config.yaml
n_layer: 11
d_model: 128
n_experts: 128
experts_per_token: 8
d_expert: 32
d_shared_expert: 64
activation: "swiglu"
moe_layers: [0, 1, 2, 3, 4, 5, 6, 7, 8, 9, 10]
n_empty_slots: 32
router_score: "softmax"
normalize_top_k: true
routed_scale: 2.83
balance_loss: 0.000138
balance_bias: true
router_z_loss: 0.0001
init_std_router: 0.0203
lr_router: 0.00343
n_head: 4
n_kv_head: 2
head_dim: 32
vocab_size: 8192
norm: "rmsnorm"
norm_place: "pre"
norm_eps: 1e-05
positions: "rope"
rope_base: 10000.0
rope_fraction: 1.0
qk_norm: true
attn_scale: 0.177
tie_embeddings: false
parallel_block: false
init: "uniform"
init_std_qkv: 0.0466
init_std_o: 0.0
init_std_up: 0.0466
init_std_down: 0.0
optimizer: "soap_variant"
lr: 0.00641
beta1: 0.95
beta2: 0.95
weight_decay: 0.021
lr_head: 0.00696
warmup_steps: 61
schedule: "wsd"
decay_fraction: 0.764
decay_shape: "linear"
final_lr_fraction: 0.0
batch_tokens: 32768
seq_len: 512
doc_mask: true
train_tokens: 316900000
steps: 9672
dataset: "wikipedia_en"
Below are experts of layer 5 (counted from 0) of a mixture-of-experts language model. Rows are named router (the router's row for the expert), gate (a neuron's input weights, with its number), up (a neuron's input weights, with its number), down (a neuron's output weights, with its number) and show model dimensions 0-63. Each number is 128 + 32 x the weight over its row's rms, rounded and kept within 0 to 255. Numbers have three digits each.
Before each expert's rows: a language model's description of what the expert responds to; "comes before" lists some tokens at least twice as common just after its tokens as in all text. This comes from a sample of Wikipedia text that the model never trained on. Tokens count by the router's weight.

# expert 0
Description: Verbs and verb suffixes in narrative prose, often after he, to or and, such as took, began, won, -ing, -ed.
comes before: " the", " a", " to", " that", "ing", " in"
router:148167158116112130133149081051164093144127121072134133167121165083145099124134115175112158070108170065146070094089132101140131154124125122148146126135157128147135129178194145124166148126117124
gate2:113165170122125128169199173118144057109159109124110173108144172158087193132078158104158114057158115142121148145126139147125146136114061154138161077109071191195188093150098149107117104059141079
up2:111171149092139116130122168151127131153132211133153144176128160075141166144137134122105127176073128114109121160101072126054089105143127145136106084139056165092120122129107080165149099150121077
down2:148148145071127105112192130133140129130114109110070123061101151113159166100074130149116128118148094163120168075104130071160116178110117127171086112132120164144132081136133076149173113148110132
gate3:169134142151156077170109108106106153136088101068155122144114131109073137066152132128188142107146111088132093083156141121099113093116101121169134148107135151189178108152121195114105126107108093
up3:091141155118067137173093156195043107134133098147071096134178173091159194131114078118079160156119140138151141163133148165160104122197131082147137120167130097138091108178087124153113150089138156
down3:166125082139151215175143131089137176094106162117125172134079149133160120120163082144148191120146174110183194105128129155165112147123157123115144115160123137131102131123158071105140143138116126
gate4:137109106130108105126119110067154153184091080136159083153154110125139105149152104122142087139150097094071105078125114109186096112144135162147048043147146126097123098142092107139118106149102125
up4:121143072115139131108112097161145146064087113120127163125112108125105113156125115148137088140081193135169116144102021084142156132148115136132103175091091154103130078157153081106185159157132117
down4:141105116159127145117138117118132055166118144144134124210120110086111136123123170137073105140101097113092109109179113164218104199143148172108149126116121134097120106108151093168056103166100111
gate5:150058172121118110151140116093145105181134129148087153135123153155109129137090081247128076119151147055111134132119134151112160104106046113091101136080142081151175183144129117099140111128130123
up5:087150134137146103138124154095146132178124068081128120149117151110102099102148157107153190145157155109104160114092163140118082164214102132159127151108106163121137177102163064080120187150143117
down5:096132138096131174085099105129140072152111083159093153104163111143138133162114054146094094181111167178070124133169165123104109144117069074105099078117101159105105128138206152096066158156111169
gate6:161157157160116178141116140138135087111125154078122129106143101125101117118106166125109139110113096060118166113087089169121141130158131071114131100128103115162152116122160140123133151196131124
up6:125120161196150144068119150160121136049126156174108149125159167114137148108059179129185123169104147096104148129100169155157111153096139107133139112143172128097133115161072113136126079083145127
down6:145146076114153097098134123137098076184061122106085141138123101160121175081135144137133138129111132108153088059107118058197138081174072213137125137146127063161119136174127108148135128135138172
gate7:151127141150169122091117112122107129049117057118113133116155123143191144099140144093115137161153098112088099148153103182166101097149179157165129105130120148119143102116136127149104118080087071
up7:178133082153144168134174135144110114116053162114133131127116133052191109098153169138158071085161151111110085133129131120161105204102126152099102107068161087132117200160112151147132121107092155
down7:074147110111074133073115158102161144148104173164163150159104117092169162118132088178126140114149068140192146106105143150155158102074103176126116111136148148171082176064140080103035110128142086
gate8:125175176116100099115114123159136068120123105125144188105139169093097173161091087152091143133140162185143112098122137132162112154179158139034105114100138158110087139131137166106089137156128158
up8:134127133171139100151162096076186136131163163113109144090116136117144191084143088170075153181078106159119160077196111186117151178139148178142121119105100143176211127114137179104077178165099085
down8:110137103136133193132101144108199152158124131071199153138147097140152110115137176129153162146173103123170168149094111072119114109142057120147101108154122162128079114107161124096112082169103093
gate9:155141094154116087178125163162192123083089140129110109153183131136153112152141099114095076143098093089146149170149115088188130146084077135110135095120084119115169101196121108103119079085162156
up9:107087103151098098116071146132122121169123117086099167157095140060093115076175093104156132049202145074067115123153182150122122147127132088084085158172187169163094154137134131115091128130149153
down9:117161129008128183118123099121125133136154129137120121139088119064083136098122057111113130171142119131129130103154124098110061160140150153119069166062140119173117111122153118195139103183107158
gate10:102161112139116140119180094095160099194174149129148063136093146090063112137130145135140127118110084123158142104147115086118162143070142124139156152115184147188181116150077121127103157130125108
up10:179090128148146074116190132156103051159140104129129188131123075158113143161125154117127147103139169101120122151112144112102146078152180074108150229075109139102159131124127128128130158119186153
down10:045089189149105136097215105110176174113113106148107124109128147087181103142081092191131160137148107080186128113152090161145090105125146121131106113099161109153141082125105076125150097116083095
gate11:123082129127048111122136153101134119112138066136185150139171179114144091103165080185106095122120133144103131061142174069177134106126088173105191164101130114077137133211171090104075138124149109
up11:201172108114123136155089156093212143115055119127145143110098127126135121148106197182126159121138183111088083169132137123155106191098131098149116143109125130132139164110127136094140153105092119
down11:116162176113141151105197158146121106121133121153030090086118136149110155202139140138149128092060121112115140133106104108120115058191118106144160145128137118152136130106089177094094144163208144
gate12:136091102117089120081170100068178110120159115113137158114096182136148106136148109127119139155123089080080132088171157142162164131092144145139094177131108087093126130059168137135114098138131109
up12:075146146165105123155105169146110112097120102076146124168104110121143198138119126117146097140200107177105140178115127108149091129131108101097188067157157119124108141126142143151120123103144061
down12:160132106135142163199119113161118164138121139101105107092148141111146102158089140121128106153135114174080204146130109211127121105159153122114131144113110051081108080085112156134169167102146187
gate13:103131132066139155100179110092084132106155112178117128146143113124214132171142169093141126075154144099109096122137186094065115193124041134147121097130081087154064127118147143045081168114138153
up13:172119098102180095126148161082113162157138125071159179134100194153065115058116107119156111157131120099066130140123081162106071129155121109135120138105083120110162160144140129173149133148105102
down13:119092130115119149104105189111106090153169066151117103099106194138182106127140104131151086126134155125180161098131113049089123110126156125140090070138153125124112098138105147091159160219177091
gate14:122171084161129140140099114094171104136124205096161120111121092121092130097128131115119163129099160113182171131119113143142179133138111182068109154054126185107116187118134166095123152137113105
up14:125140106153131098084158180121112194162130128163125088131099150103143145195164132137127108095070184192096157140204128148145117101087111155101175143203082153170106130112124144121108144157186123
down14:161129125118157129203102109123123163154096109082095120163133070095123139067130089154149139090183162079084203086214095129120097166111155151152138169066150179188143127120170094207096084146128171
gate15:131139150130135119142151100105125082071107143187105126117147131139111074167095115159128119157125108124170107131102133081201165148141157141127109125109057078167119098140140182126139092108144155
up15:097127191105104113074112088086146114142148125067144158128101097147118105137104097120117076094140131073132069174098111007139135143081112113164168111133084151136096079098202113090093070134137088
down15:150067183115135156137117127148148188196131164133085122199105150119170108116068139124124095071171120131085082097131103122109121134121173110129101164125119173160138108100162131107112103128039084
gate16:141084076139102175140147089126150149152063137118144131125101071120132089115154128093112133132078149161102115190176170100158142144143113175145155121159112137144168111088152105098107152101151087
up16:106134127181145144160150180132103120170103110158130128133107084130170081158068142114190136174108116075165121160140113168138212117095118073139128191187117130132093143140103037164120146087141171
down16:135119103132143135135212084059164128207113135067098083127088147073128098144132147159160115119135120113117162120159048126115170185049142091102134161154135092111152172102155111124117094103128186
gate17:145089095054095111135093137085190116098135124118099163149125075077140142132152090174113134092084075119166130161098176129113137117110137049113139129094149131129158091154138118150164115121164153
up17:144100093195100081142113144177119143137059119179133192114078093167144100125095109129147111099137131148178120093142126130126116156182127151036081114128173069105114089039101175081081160152110097
down17:092149120234156174127064147125126095097048171168104140181158113161151129134117172131143132156151110138094132098107092090183116118096139170122140114155044151184157106161114107099148144118161121
gate18:126131158093184172143127123113141160090124058115074150138141131158078136109145112107089179121114157089160160142189155126143084053068153154194187100127133131128162120139115091169037182146105080
up18:132143142162129106139159125106066114135121174101054152121169169173168154213106105052111119116132130151098138113072094118203135114108193118103119127150175150126103158133095150123150122147118168
down18:108105089179167164159117102133120147188153122105169132136116114100095134097155103127171154106135158126172132149088163125095116100125120096166157146037169127196132166167153065116170111084094177
gate19:131107147112145152141087121123095126159105112136148111161134153130132102086156158185128100108141159057153102090118136157145111108151168080190145125159075090154169213074217172154147133134111207
up19:109112067175122201098104125122162159168190198133113100094171100091090156156142125153161082211087199165088129144104124168118108123185106133134096147116143152090110123145080099173121130128188169
down19:143072106164114155136080153108125135136188044147118085105148090164126065180121103123111126120129149097121045099129146125139149128122149101124152089151080174175194122122100160092145114175062156
gate20:113115100170144126111108170156141099096127101131105120120199159158130080159152147111105135160161110090077124087110152170113202117131082082122169130175138077130093089155150113079161151148142108
up20:100143131093098144103126112075124096118087112130109114113130128143113090141145133189131164111131200107179139159138135083161143077112126111175052144065157085114079112056078113108098121142116140
down20:180132097135108174187138137114101139146126135037100124138145072114137120096050150122168129173127147095148129068093108132111150101149110167136134181116148141110116119140155172144150114097133129
gate21:123124126157128117132155132152108128140178089181093137111133124129116165213079123055080107171120082068123206186127129135130096120141158122123063130078148082133107101119068138138137162151109110
up21:120077102092175123103159087124101174060159118087138118176153092129134094095120098166144179134135116159143104074127189159128096112144106153124206202115144130152202068127136094155120128109131116
down21:116174154109110100165170135123123133166158062120174140205099133162124166113159101128120093112179108120134129177130077069175116072209104130182185169175175099130075145127106176105156126192105154
gate22:081093131135059136112159083122173168131124117077101158117115130156097070147178166106134123072128139113146072157101170069106149160136161151198199151131135073144119081122201215157160087132125118
up22:131068150114133121106093149108142104157063137141138116101156132144113103090139136129070137127143106129179175168125163067105093123151113146090155175143133107095072145117088203140107057056131101
down22:094161134138076138111120086126111089127142123108110112191097092121129148166083136135154114172101138147040000162153085156161074153150148102169110129172104095152168111158153169157163164138139093

# expert 21
Description: Pipe separators between cells in numeric tables such as sports standings, statistics and climate data, often following a number.
comes before: "\n", " ", " 0", " 1", " 2", " —"
router:166132121144158111157170132035133116143126171149106082191162163123179112097121088197059105078121147107122144138181137082110061106150125120083109127128204180128138137160116179162114146098146167
gate2:126140129138112129121124164145151118106185069062024082126096144138103185122060131105165176120108116126128130116154108179145105177157157163061116135094149112158151144068099155130135137091150131
up2:169141163139137152104109183144150200089134129110097141102137096126158212123103124136140193152161124124149136092123121089169122169124079148071100089117104153070172120085090172175168118092158168
down2:132124143187180108060141133101114137190106151127159160133125159138121152125112158057094197112146118197119034123175157137141121126143123126100135117193114129120108104086125153141120120134117157
gate3:130159121192117116140126099188166116096074119125107161147127163173140091074153134173180099086177129119178112113183152173088153130152116143115170130186092147121131171103157159179133123154116157
up3:121065118142100086115131147173110189116103119125144106159082117134132140157155171152134118108126136163064106105118206145142172147155086130133133122113150142153155168051094153067127117152093098
down3:108104005116171108094099105164157165083123205119117130108103127088143221150096146134096103108137095127108077193068170101119148121149097124130169164112130159121121104149152151109105145121118103
gate4:159109172205125190133121106192124187175145124109096104156112114126130174136096151156129127121106189147155123045147155164129141139125115149133096146145168201094094113136153166151128115108144101
up4:084152132119118129128072110118102115103151164099161133141144128119143143109150140162144163152097171099103211101100112127123103113135163124146133165082060158159125132162109159131131108089141095
down4:094137179105078108163150088157145122090104144133161131064177138101155087179115161109222128072123117140108128114135128126091113107098140139134110132092113181181130075170154129125163124134104103
gate5:125067055171156102119101167114049145148107111101141165131116181125164130131162098135098137136061145120112126094144084177129118117121157130125145109140154163151137091128113094128143174091143120
up5:190191152092148142132132114106076134115129112126123107078073106139133157140179137148097146094114116118116133148068139074167162097162121095094090135105106106106116128093167100154140149147102106
down5:214123171146120132107153108120117151150102115101149087101072130104112197158138144109162157117148148139184099084085124141122191142098120093110064113142146095084116127141140091133189160108176071
gate6:065142183115159104095131138095112129128152111113189101073135042125113156134140175131123142160079113150093145104141141100099129144143122137142059187126154091143118066094169223093053111088163093
up6:172140111167131146166122171131057126092116175149121112136145076120121091055113126197118087186155087105142105209084184120168167069186107097104147181143100135139115116129150103075134134154149152
down6:143113162176171163110078101100123146147115130127073161140078052158104146097147132160124139145148077087087097118135139143173140133203120141158188140115191139126098143139154123080087114114082136
gate7:180118148179120109161140066129123150114167149141100105166133131108089128156129128127152116094142131100094129127135097125183145101096133130071125118086083154125157085110100136131144124148122219
up7:186138155118119117107102079085128149124142129172144099153070154108110141162131103127138141129145139162062097180091123085149111138058075096150119163116113140166119088093116112079123136115182188
down7:166112158136065146132091103136117091096073137136100185155118145127107168113149126154121081146142113143143048167148138108036120118091157102127042126112106148117090119172145172114070153094107158
gate8:135077162071138071191159091145142169122123121152106102182102133169080129139141052152135145143161093155084106147093160191148115160104148133120103086138159073133109127094133189112109143113135111
up8:095146141059167162140094096127117085119191104108154089169140110163112136099109134127145144122148171145195106121134105131164127091169076110097120152091098190049071098071188139062119150135087162
down8:146173126107068092092117098121134103150124162160096099113110145150142141113139168149036189139112146061118110131181130146178112091121115065108097118130093105153138159161105142170086135189105092
gate9:099133132149086140024060171080101110138168084155102098140121118104132080136117120137122099174087104098114128084088070163079105120182117129117114099118104153172082095129148184136090149074124128
up9:097084127141092138130066168169154117142137125142101142132142079109138172130160121113120126102133169181074139129040143203100138138164105155195155122072156091138143143122150183132086171098093093
down9:127119112152061145122151134120113120206098095108208139088114099106119102105134180115183128125145139188081146122124122134150137142143137097140142166142101142146110113189172108145146109121144128
gate10:132115132135185154143184079151137124138143101162172099130096144158104111101126158180069134071124142167124124174127156134077130114093186159135087143189082150165091123169130142149170098026084157
up10:168111115118139149068137171136080141128106103111106124140086054136151093123195140168107149159154087148145132076157127131129126156135065151107133112110154152119107093084144160196129103156079144
down10:104093155111112153137118090093128146170142091110109145120131137143144156154093163149160156126132126072101204080176127114090110163162108112165117109111164163129127172157091119141104136187141118
gate11:091100126093184115145152152118154164122088185120143141089129157124106172064128135127141187115121114143155105137137122115112141099184105096076073095076129154138078119121136145123097184075160099
up11:186132128133089148145138102156090131122139076183130189156094148155124133097089087150111139111176116093153136117110081137199107202126150160150156123185123133120148112140134157167149096130102153
down11:133145133084111131148136128130109155086105100074175117121092135089102056134167107129165042143148118114056068074092093086171144135157097073149086106154133070157143090096149143113167174150142127
gate12:147112148157136147158160064099091086139152128121111158070109100135084109143143121097114112127098196128082133138185145183119122157097099154064124162173155136144136088114088119096152108079130111
up12:104151092137081183120111110130070135134131108147111147112111120066109110164079113178105080120129111153168158050130151170154101133074146080137134156174095161098101032125111090124156057132135100
down12:087172173128104135100149129127101145116134120134157170098127077169120133104169218041090152131144217108153115078126136104116101167092116097167136166168158127159080095155131158107126098103135159
gate13:138164188088153130137063198124133149049168099152075113185140118168104100079121176144133106116111133151141166146083138154114063124113115172109206111118094123139115180163052167122111149091104170
up13:120136092135179113135124169112106191105148088084171129129118134123110139098125073153131082135107075134140147124135131096099106118152122098081060181130119146172066128082164143086116104154141077
down13:133172112163118115131144129139128168148117067098160089119116098114131067096179128123154132185135102147144129107158175101135071136084089150116110080093105152106060149127086069072190079158086132
gate14:166187130135139145225175099143144154126105162076102109111123186150116184150043137102109133114145168155188079156096112089099120075112114107184099097165176154112170175092096079122128133155163176
up14:102178105087124199120172116116127126072161117067151157130089108125109167140152128133100142206123180085115114098119188077087137129112155174165150188147143076119139101077168051134174177114113097
down14:153087066064164152108047115138097108075110082111077108185117123134139123164107093139088157126136167050120113110127095083117163142136125161115153089136118097109152158130143145107146155120121168
gate15:069115119117127060115190144146073110088150147146149183150130094110082175185052209085125137155082078116106152130121138143201066112113157140104184114120156081079134126167121127094084151134183075
up15:148170094159134174097107121139093124142125108133069106089143065122132114197109137114133123061131125117116151114142097082154167141077088144146102180099117100175100112168136174070166084168130105
down15:090129180124132094102148106143125101086141140068146133127166090105107173155050156161085096112218147166183107190119119093072117156132136106126120157155153143130198085225106121142151155136090122
gate16:131190110121164189143103162160138185103134101172138097138099118169129133108106126163132181115132130110180119159172144113167100089131134135089116143083114140095131110104135058102111113080141214
up16:158121196095174131130177144216129134140137118107042140146098093151180103103110113151155089083137114128095184154173092135156143162194138126151134126105092111105132117082160111101155051102178143
down16:165135099157121158112100191126088110082150086168150162176164110072108138098167163062127178128142102160129108159114100138087124161107117173104135104178084168136095148117131090109136119121116164
gate17:111108153146162117119162122081106100149112083136162149141115105139091125043144131198137114170143090090123149161157149115146117090139139142132102124102145134197172148089115116167109121052200174
up17:092082171151148172107091145043128060181120100158177078113116110108122085075135103138126107134110109119133127164070104145098109141156174163108073101095154164188112152135123146156150120084144194
down17:115108101123116150139132174127145128038207173144065133140117175124150186101179134096110145127106130180087180089120154087122136148118091126129133140145178135110140152112198141094110185148121091
gate18:151090153069121156093135164055102154121166135076117125125142164164132118155089166116148095107131114121183174143121168116173111178144141156115133096131094097089101093097155203126123124134125103
up18:127106188147119114139164092097119159077096115150078112122118079126124149134125170123110160119106218090090187090105182121075146178117123177106137071083125101173124109142115120093137159156122122
down18:104147123106153159105143090155092113082184114076137189125081123137136122119088129127098079135158119173097108127047116140098095110131089160142100158145074121097175083145181161181086181105113159
gate19:154111106148145107124094164120199162177130138106139111172123139062135167084143127196162124125110076143163118165121083117074112132159108153128081170115132121081114182094121150080123160159110131
up19:120180084210188087092130087142108173114118108121215125142115107091097129085147147130145105173151070123138109091104109076118167161146158124136090163171118127173123137047111085088150158136195128
down19:094105146151146192123172118138165176130208111160153101152169094160083135112157125084078167085133122145121120110099177082116171147117130147134115142104168217157062159141166127159094137160138154
gate20:148136087109153128145153108127143097129089096115120129158150194107144158111174160162124120129171077136182134143157150129080100121118118106131090153125129133133102132181155127159122126167151210
up20:153166118140195121131169091083104133145185103109108116088149106143099155127133180120114153142136112171103136053144107132153126153157105066118130121169095136144193075129158104095114148152209116
down20:128105111101096116093062142143131093099110124123087142116060173074154115155132093191127099177145136142133195127173101154126124143084126121117115112095151148123137144152084101163203115118180126
gate21:156093100180123115128140134198105141125109073153152063132138088088149085148115115113110156109061111126104164097080120169120069124115153082110161152166184074126081138145121141148144124163127156
up21:121069130133142116128067084117073083137097148145135058113061072129122165098114147068090118103049165156096127140113076110104115161127108146129134122138093112147142185141158105113170145151091141
down21:099115091126104133154172094140125082121173138150087176106168151097083164100145147104137117114192100133150182099147142071151121122090095085166076134162144177071099135108151118081124116165152091
gate22:090152099177146089028141189121182128120114133105113132099149105085108063148177114160093154134168129120147166124072134135174074113100134156114187104112056133180115124173163112165173158126089135
up22:013132038100106122100120118138097142165099126126114165125218158107192110141110090108117152091092119185129133142142133137112145148112119149160142151126109159139140119137113097099082149094124119
down22:107100076140117078105137135141157102141128151195103109175120119104102128176100087142167138088141116194106093112114173168159124139147146129168177167108107065192087137103155129170136170123116114

# expert 2
Description: Particles, adverbs and verbs following modals, negation or to, such as not, up, be, been, n't, also, still.
comes before: " the", " a", " to", " as", " be", "."
router:120141123130106102139149064062133078154103178122086143146082150113105095124115143132108144095096128058160110113133152082171144197136064165133155143181149127125179101207207146185125151126131143
gate0:164114110129102119089116111097132084103146126097141132137148153142170132112125151160113103164083121061143081161062144106114138137188172141127199095143135098183165145123156181187123129142153082
up0:137117179129086160165107110206122117148191131123118127107125164120125191159088118077113102071142098136109196170106137072098138112114154088119119139146130156168098089098097100125115140153131115
down0:121172083134199138125088106152131109092072059115094151115129102176110132124149146111160154142175129131081125103167074076154106081160165096115121159181094134108095119182152086049102145143149141
gate1:194185132108119087068062149169061091155121161169123152131162123109155144131117145119168124148171127077146142109096128199152147148100114123113118139119127174111215136104179107140170080166122131
up1:116177136103120149152085154114111076132105148139158140104088143148106125135129118124130101135115194150120115178114101131114126123126163165186105185110165171106137139135122160091156142124072108
down1:144131150114112107131184133116128127100074122107135118115166152106150095077105050156159144146077128196103086099115100124155084121116119143140156098163118066156116122117139131181119130199131141
gate2:142079102128138088102150063095120113130111073091137119163147119118045112150224103151131135162097126137124088175110094157143144139180076144123151147131145111136145129106077139128109165129123130
up2:107140133169114167122175114153098135140093157124104113133162066163096103107147114192165147042149109098143163098115138148157132128145080093182107151120150149081159127144122127123153146129080122
down2:140142117111196124103151141142139104107139110180137110108090129114105136105128150133146164152083113134161072168136163134155099155117110155146128137153139131125111152136105127086140152130133089
gate3:087077097170106152135164099138153146119128163153079174124166127163116128126125103140176127184141123076089063085114127162138176123152124189126176075127118085159147118140142121132148126178148129
up3:154152151074107116098068150144119089161118110151119160149149098078107148153101058132133135130073183123131163118139155195095051170081188220109124140128140171156137121148172101141141128143154099
down3:138147155150130133182149165112173112140058108076124129145101061151126062131106131107157103085145116113107182148144161138128108120127160109141114158196113140048120167081109113083103101143200113
gate4:169120115089133128131117056093172135088111106093102109145087098122137137080113131169106109122155166112168183094062134098117111085121095147137140135079111110075135108144105139194131126108122134
up4:115073182087141118119105096143145138129097136075159225138163155144144085166167112091139080154125112060082165165134090129100134106174084191123130058146139178135115093089088134175132101157100092
down4:122146135151157114108122149112090144137140103155153102116121106140149127163088113105142156185145117128094070134101068154143134067119151138122112178119104129095163146109108097180110154139096156
gate5:135150107143106110119130109161053109165179100109089159161134113136098132106134096113149168055053105136155119131172173159119160122141080091132102151129154126168158133136125142125118153141124170
up5:102170124097115132217132168133172076118155103121072054168116075123110104167113109061117102139119128115158167178136130161067133180144108112149102091119118129147113049116148127155121103125094166
down5:153090152106177124121152175143144132145185165169157108092148157099166130176127159113139127188179113131130188177114141116060086149129114108177122114119108149123136144072129155108060142084136221
gate6:142176160125159131090109174143128057174091130134090189047125142113157114127072082118075110121145085100167135112092130120150089146110169145100094126120150142103143117127149101143158093144079154
up6:095117104118108089178117086126093178159089199105084103117140176153068073155107163144105134143113147169160033129117167082105119100149116164066111129143108138128154138111126140117097149146133200
down6:145176117101135185152128204101090099181132135117129188187085080126120095112132136127121134177171105147106137133096120060119139139175122129120111131155051130131157158157086129176150143112123075
gate7:161094142199103134138152106144160104119073158095137165102101115171129142092129128139112120126115151044166142119134134042088141117106118115129171130110157110128143107140152173156142093145121159
up7:113176118151118088140150142053072098130104160057156140135139097094071154116182127178116108141130138074139146105109105111151187175127078144071124118136091090156118140112133132106154117099111143
down7:067142110105141105153128125095160137122131138164110116050147168118087143132139177128151104075125027140099097193144088136145203133163145084117141162194122154116096172105098138074135123179131141
gate8:097118173134098169178106135089098079111088139136119123163061155149161106093157143082064171132096106104143120111122129120130141130100147130100183116118091095063118088128107124166138160145113095
up8:158108142169137145075134096098150120107133118073122125129127170050127129093117205118130098167166171145119202133091070069088187111091135150152107112117097110104144152135095105109121166115105081
down8:241152189136147124153127143110127106150199104181085075129141163115091148102204148157121145135181166183116133153166131191125151126109117099154092118152152148100082145109084083138081091129129120
gate9:126129117117103069101081118060086113118075059126109115160170086099096101082135161137163129153156148132142161104096048113166124094146089128090127123107130170136163139140154185162129111142091120
up9:172157114133116143132121163092134123093115125136155194102152099122161097160134175101131188113118180129131158164167179129132106135178100196157138148147163143146148118132187118135121080123126107
down9:180128120075133170125090165121128157142137162156064119165100125124178141092110141104171122107057129077095028099158133129192175179133137124160129140140151122130103134089150099189105111133138142
gate10:102158106090141130091135139119160065113095123121110117156046157129125117172127072155126139098123061136151186143132118151180175169116131136131084150112105123099095096158139142179099150177135066
up10:137155107082192117125119118152170153136172152123099089144114148098125150136161144107134152145065109140185137090096095139141093171118140124125117131146217101127116186183101161181113084091115133
down10:168142109175111152130139062155072150146099084093157151161124072116166108137175135137111124207129142141121080167107105141151131125125079168139122157144132136160141016115132130163101150177152113
gate11:126121111131149081135110147063157134079151160160135046120114121081105173148162153119091104198165175152159128105104110150167157142091129121112185086147183112136113128088108141094156139139155060
up11:117158110087087137126114104119112089079151139138143081111107124072134109180120120105080172130130123085143152116128087098128128180141159188181148076136117153148175143128175150130208137130151089
down11:197150092063137164098184142107129157155137107156171061137099143117106156093206108084141075125165161186134139097066140090094104128104122179091130108126158073080098115130124122079116095169137147
gate12:134093175103144105206142149154118163117122130091160149174130159130125117119107045108124169104084158052127122150146083161129167163149148155140153207164100100065142125180104133091172091108153136
up12:127118102068188112128114079136080128125134165099179181125116090148080093056142142119117076131172140150156117057106141076137111117113154126115100140125123122107172151129074129161119052180118128
down12:126165091110104120110110137161087163131112124159109028115120115113139177158157150084135101079110040132073109089113107110166140165167141155107120147142108123126097129038117101113109165133135142
gate13:137160131149105170152070131135127146127173131150149181174081038123104083115142120143101113069168117161122112107144186133119126099123163144109163122131107122139173215148134037085095132144087071
up13:162158160204110170103156064072168128138122183147118158098106125123126145080126117126092143085128080112203155086114101178120131208139145155143111142192100106128167156116171087135158166111138133
down13:126141151178175134125107080136144171113162145168084028116193132111083123204140150144097137133081130120148175174141137090127121102096159113172102087072142176165141129064126123169171104101127109
gate14:107163218096159093121136188131129086139061139099049146154133145129140106101104108120129102150118148140126117138119116148152119104122072146106149150178132088109199161189163093149106155123074105
up14:133161056142186128099112087102129120151169212166120108091130187157113135098128112158114110127134136089122073106140176149111138114157172155107145126113082197150108179114089163094152154119098130
down14:195103115112139100104166135115062182075088068143140150173129079119146093114139141122067139173183124095124114172136101138117126147101135161061146116154063070162145134175099138142115139063137158
gate15:159175158083135131108132153160131139159144138137095135118125115120179153176110089201122145126124119151057152161152163092167095136085120173110157132123151148134161153133084131102116162108147117
up15:169148102071121162116131124131101108112189062108156168158134082176121091096122153068144095242173170134110119121099185138118165161147179155123080110138118107159136117097074122115142134118139101
down15:115089120123159147134152115090101129137131177104119114117170124138082076123110171102089102127157100135143144116176206108107189199172102157095132118129130124100124150109141096111152105086147068
gate16:120162106094099155117137122130144111116054185100128131122161188102167138053156213136176130090131114150171136153105071136119089124143091132147116140074184126132122108118099134093139120139132128
up16:139123130158092109131143106181135170138165126141161154116100120169095104123095096118109148129139136101077161203137110113074114173154134113149096131098184165119139101172079092148145062109139142
down16:162169117128141069162097213167118141131077162110146152166138087122115168164133104106171142125133165155120133169152127114065157140124109123053124138152117115125167101113095111170122163119119089
gate17:113152134102131136126088162098060146113172116141104159154123088139124102119045098104141097166170155145093121125099172114128086170120121148129119130097201165113108149168124133086131145117127123
up17:186117145138103135156132071165123184106113149104136167146156135104135099112089129113044139152137131094145142141102091148088135155163138146178115104097143162138172173178101128131175172084188160
down17:134108085081077152120096112123074109136074098147087127159106087199153127162089101128100082170143083101143152139101083140086201134152138102162183123120175085190131146134101081114143100092155139
gate18:064129095086108066111170112111158111129108146086107161089130139135153160154097151147181132117142099132104128133096114080179077201131167130083122130113141106091136072094124114165127129131142070
up18:091161114123123127119145204109205049088094124109127123113129094113154127084158132182152120171142128107129149096144168107136153117122122107137041146134099107146072136173159124075134094140126165
down18:123065078095188119124128131128064136104103134137058116163154151110069142094160084136100140156127187074131113115078164071114152127125123115137115100123106161086140128132131090157171120130065143
gate19:166133119173104154168106096133103128102078190132072165190091126151088089146123122146100118100095113087180109156150148074128104172160144121080130090174143090140118103126155144096109132213121116
up19:115214132113127134068105089108132135096105129082162154094146068124160117069143114149108152054110044124083122124170161131158101128154144158133147146154121085127128147093097082087131137115171124
down19:068087142080165124113144101177170170123121169166195124105093189165123145134168146102084127117082148169154144086102088192167116079053119135111119133089146112178115127132168170134157144105126122
gate20:134111128142153087155140115120128114169121109040093127117133122064124166135120192121119112094104113166133023162118153174172120127128140056141103148111164166141152119109199159112140138132164072
up20:099138118076104141080139096114134121103138135095111168191114155147161107127161144101122114137218116173155112170155171086113065065107146111114099148140163091146144117084143119171106120092152144
down20:114143147092128111165080128143123170101143143148135110114107142149086169081148193151194147078133116073140104112150134114136149143143135143113140135176145189179133180109233157137107104142103104